Experts of a small language model: 11 layers, 9391 steps.
Below are experts of layer 2 (counted from 0) of a mixture-of-experts language model. Rows are named router (the router's row for the expert) and show model dimensions 80-159. Each number is 200 + 40 x the weight over its row's rms, rounded and kept within 0 to 999.
Before each expert's rows: "gets" lists some tokens that make up at least twice as much of what it gets as of all text. This comes from a sample of Wikipedia text that the model never trained on. Tokens count by the router's weight.

# expert 27
gets: " |\n", ".\n\n", "\n", "|", "\n\n", ")\n"
router,242,239,142,147,204,249,223,251,125,213,188,188,149,225,196,250,209,205,190,197,207,161,194,142,189,244,234,205,262,214,267,180,167,157,197,173,228,174,196,234,160,201,199,236,204,240,151,143,214,169,148,207,257,218,209,181,274,165,261,169,215,156,254,246,168,216,234,128,188,188,193,139,195,192,185,178,167,195,180,286

# expert 59
gets: " |\n", "|", ".\n\n", "\n", "\n\n", "=="
router,284,240,153,183,167,231,220,242,197,186,151,177,131,226,180,186,201,283,217,209,193,195,167,158,281,222,238,176,314,194,246,210,159,217,159,178,195,174,230,230,176,222,185,160,137,241,209,183,214,155,202,189,238,205,186,207,250,127,219,214,246,178,219,259,245,208,233,82,172,183,194,159,214,196,239,173,212,189,185,293

# expert 75
gets: "5", "4", "6", "7", "8", "200"
router,132,213,221,228,239,197,190,274,133,216,209,222,145,224,159,201,179,161,269,218,186,232,207,174,193,194,131,196,183,257,186,163,174,207,240,217,142,110,172,163,130,222,170,182,211,125,222,179,206,164,222,188,232,203,209,55,186,106,253,242,125,154,231,160,215,213,183,186,211,233,169,193,178,209,222,253,158,144,223,227

# expert 77
gets: "|", "-", " \"", "==", " it", " It"
router,246,211,178,183,192,242,250,223,157,180,208,152,195,231,166,237,255,241,212,211,282,184,214,133,179,147,250,291,185,197,245,173,179,148,169,252,171,186,217,183,167,169,191,176,229,210,193,153,168,222,225,193,192,222,209,197,211,125,212,134,236,230,181,234,247,238,207,202,171,210,165,234,213,244,164,213,156,173,210,202

# expert 79
gets: ".", ")", " —", ";", "-", "%"
router,264,203,141,197,177,200,173,231,113,288,181,43,189,151,200,275,228,240,200,152,282,222,197,228,302,254,197,272,227,223,197,165,203,183,252,159,201,141,220,227,177,175,235,188,195,256,234,191,217,119,151,186,236,190,255,262,201,192,291,121,180,164,208,189,273,168,147,190,196,245,233,178,209,249,217,197,126,253,289,238

# expert 14
gets: " the", " and", " The", " |", "'s", "The"
router,182,191,217,211,231,232,267,286,248,174,172,256,187,243,155,198,157,215,209,167,213,206,220,164,267,216,140,139,230,240,222,218,249,236,165,158,163,202,151,179,196,173,152,229,156,230,213,144,243,98,216,139,183,226,174,233,153,186,250,196,188,145,180,160,249,172,185,185,258,197,184,173,200,167,219,243,245,211,207,218

# expert 19
gets: " ", " (", " \"", "\"", " it", " $"
router,213,183,212,217,224,195,259,289,227,199,181,186,177,174,139,225,155,175,126,157,166,228,121,236,209,252,200,177,184,179,190,150,234,202,200,232,238,117,192,222,233,209,179,214,197,232,219,223,204,180,246,237,237,238,163,204,215,201,263,209,151,171,208,223,142,163,279,156,161,140,201,237,199,201,175,225,210,154,241,220

# expert 70
gets: " and", " was", " in", " as", " to", " for"
router,237,146,216,234,239,182,186,179,235,229,148,198,224,177,167,217,171,165,167,130,152,202,190,224,347,218,157,165,251,203,185,218,115,213,137,170,156,161,161,207,129,195,185,212,225,200,218,271,180,172,152,162,220,129,211,212,205,216,266,193,219,185,198,184,208,174,226,175,180,134,215,143,100,177,239,161,177,156,230,162

# expert 50
gets: ".", "-", " ", "==\n", ").", "°"
router,260,241,225,262,213,191,228,257,173,291,242,118,178,155,183,238,204,232,240,253,221,213,176,199,296,233,162,285,220,189,248,238,216,175,262,252,198,191,215,231,195,218,134,201,208,239,202,179,206,180,219,231,194,224,226,287,176,255,288,168,186,241,213,216,216,154,236,156,210,229,173,251,191,238,169,199,171,288,236,222

# expert 35
gets: " the", " a", " The", " an", " \"", "The"
router,249,205,186,159,198,205,179,265,208,246,213,164,193,231,149,240,194,246,229,166,193,233,183,184,254,254,126,226,278,276,264,110,164,186,178,211,190,170,237,211,201,224,185,192,171,231,197,183,174,99,183,194,178,177,200,250,208,196,243,172,164,215,215,221,240,113,198,162,199,181,226,180,174,209,209,211,243,169,279,250

# expert 28
gets: " |", " the", "1", ";", "3", " a"
router,177,294,108,220,199,193,215,245,217,165,198,217,168,227,152,206,168,207,183,190,106,186,131,181,243,237,159,189,198,301,183,184,155,267,235,181,259,203,170,104,220,186,249,239,170,211,167,194,210,179,192,185,184,251,197,249,217,145,287,191,175,240,252,129,207,133,178,194,181,255,248,151,174,185,185,204,277,159,174,246

# expert 2
gets: " is", " was", "0", ".\n\n", "b", "h"
router,211,218,165,197,259,258,215,166,140,224,185,142,153,230,133,265,159,278,121,243,180,227,161,205,173,309,114,261,213,276,259,194,141,192,221,203,188,157,172,184,185,217,221,177,254,236,143,218,266,245,117,145,200,236,197,201,249,169,246,174,273,198,176,203,248,238,174,232,149,204,219,214,155,181,203,148,136,183,220,270

# expert 23
gets: "201", "200", "199", "202", "2", "8"
router,196,201,262,253,242,216,194,224,147,166,152,162,179,216,139,206,170,186,241,210,229,228,234,168,201,180,104,232,228,222,225,150,194,242,201,234,144,108,198,135,93,195,136,201,173,170,196,221,202,206,196,202,229,236,225,153,174,104,211,190,160,175,235,193,222,206,134,158,190,297,199,233,186,227,214,240,117,115,242,250

# expert 53
gets: ".", ").", "j", "am", "ab", "w"
router,190,326,158,199,187,190,281,175,146,236,233,94,206,178,179,268,194,207,197,203,191,246,176,244,263,233,119,272,215,276,249,194,227,153,240,274,205,204,138,244,186,172,211,230,223,294,138,217,172,208,173,249,218,223,264,222,179,166,237,105,216,206,169,230,208,160,205,167,226,218,169,227,193,203,249,105,108,240,217,249

# expert 6
gets: " to", " in", " and", " with", " had", " In"
router,229,191,156,188,214,209,245,194,174,226,217,134,188,212,160,214,139,240,213,176,194,218,230,249,317,252,166,215,232,273,253,203,163,164,187,198,244,185,133,209,178,204,183,171,210,173,152,232,172,129,108,181,213,151,270,256,274,221,234,197,201,287,186,211,237,131,111,140,124,198,180,217,177,236,129,139,211,135,240,222

# expert 45
gets: "0", "1", "2", "3", "4", "5"
router,177,201,156,231,251,223,236,238,136,211,159,184,137,267,154,206,180,157,220,229,176,275,208,157,230,192,111,230,204,244,179,180,221,252,214,257,154,169,204,162,166,247,154,203,202,179,181,226,161,158,198,212,187,187,208,45,206,172,221,215,131,140,201,200,194,185,165,164,175,237,192,170,173,212,202,175,194,171,194,216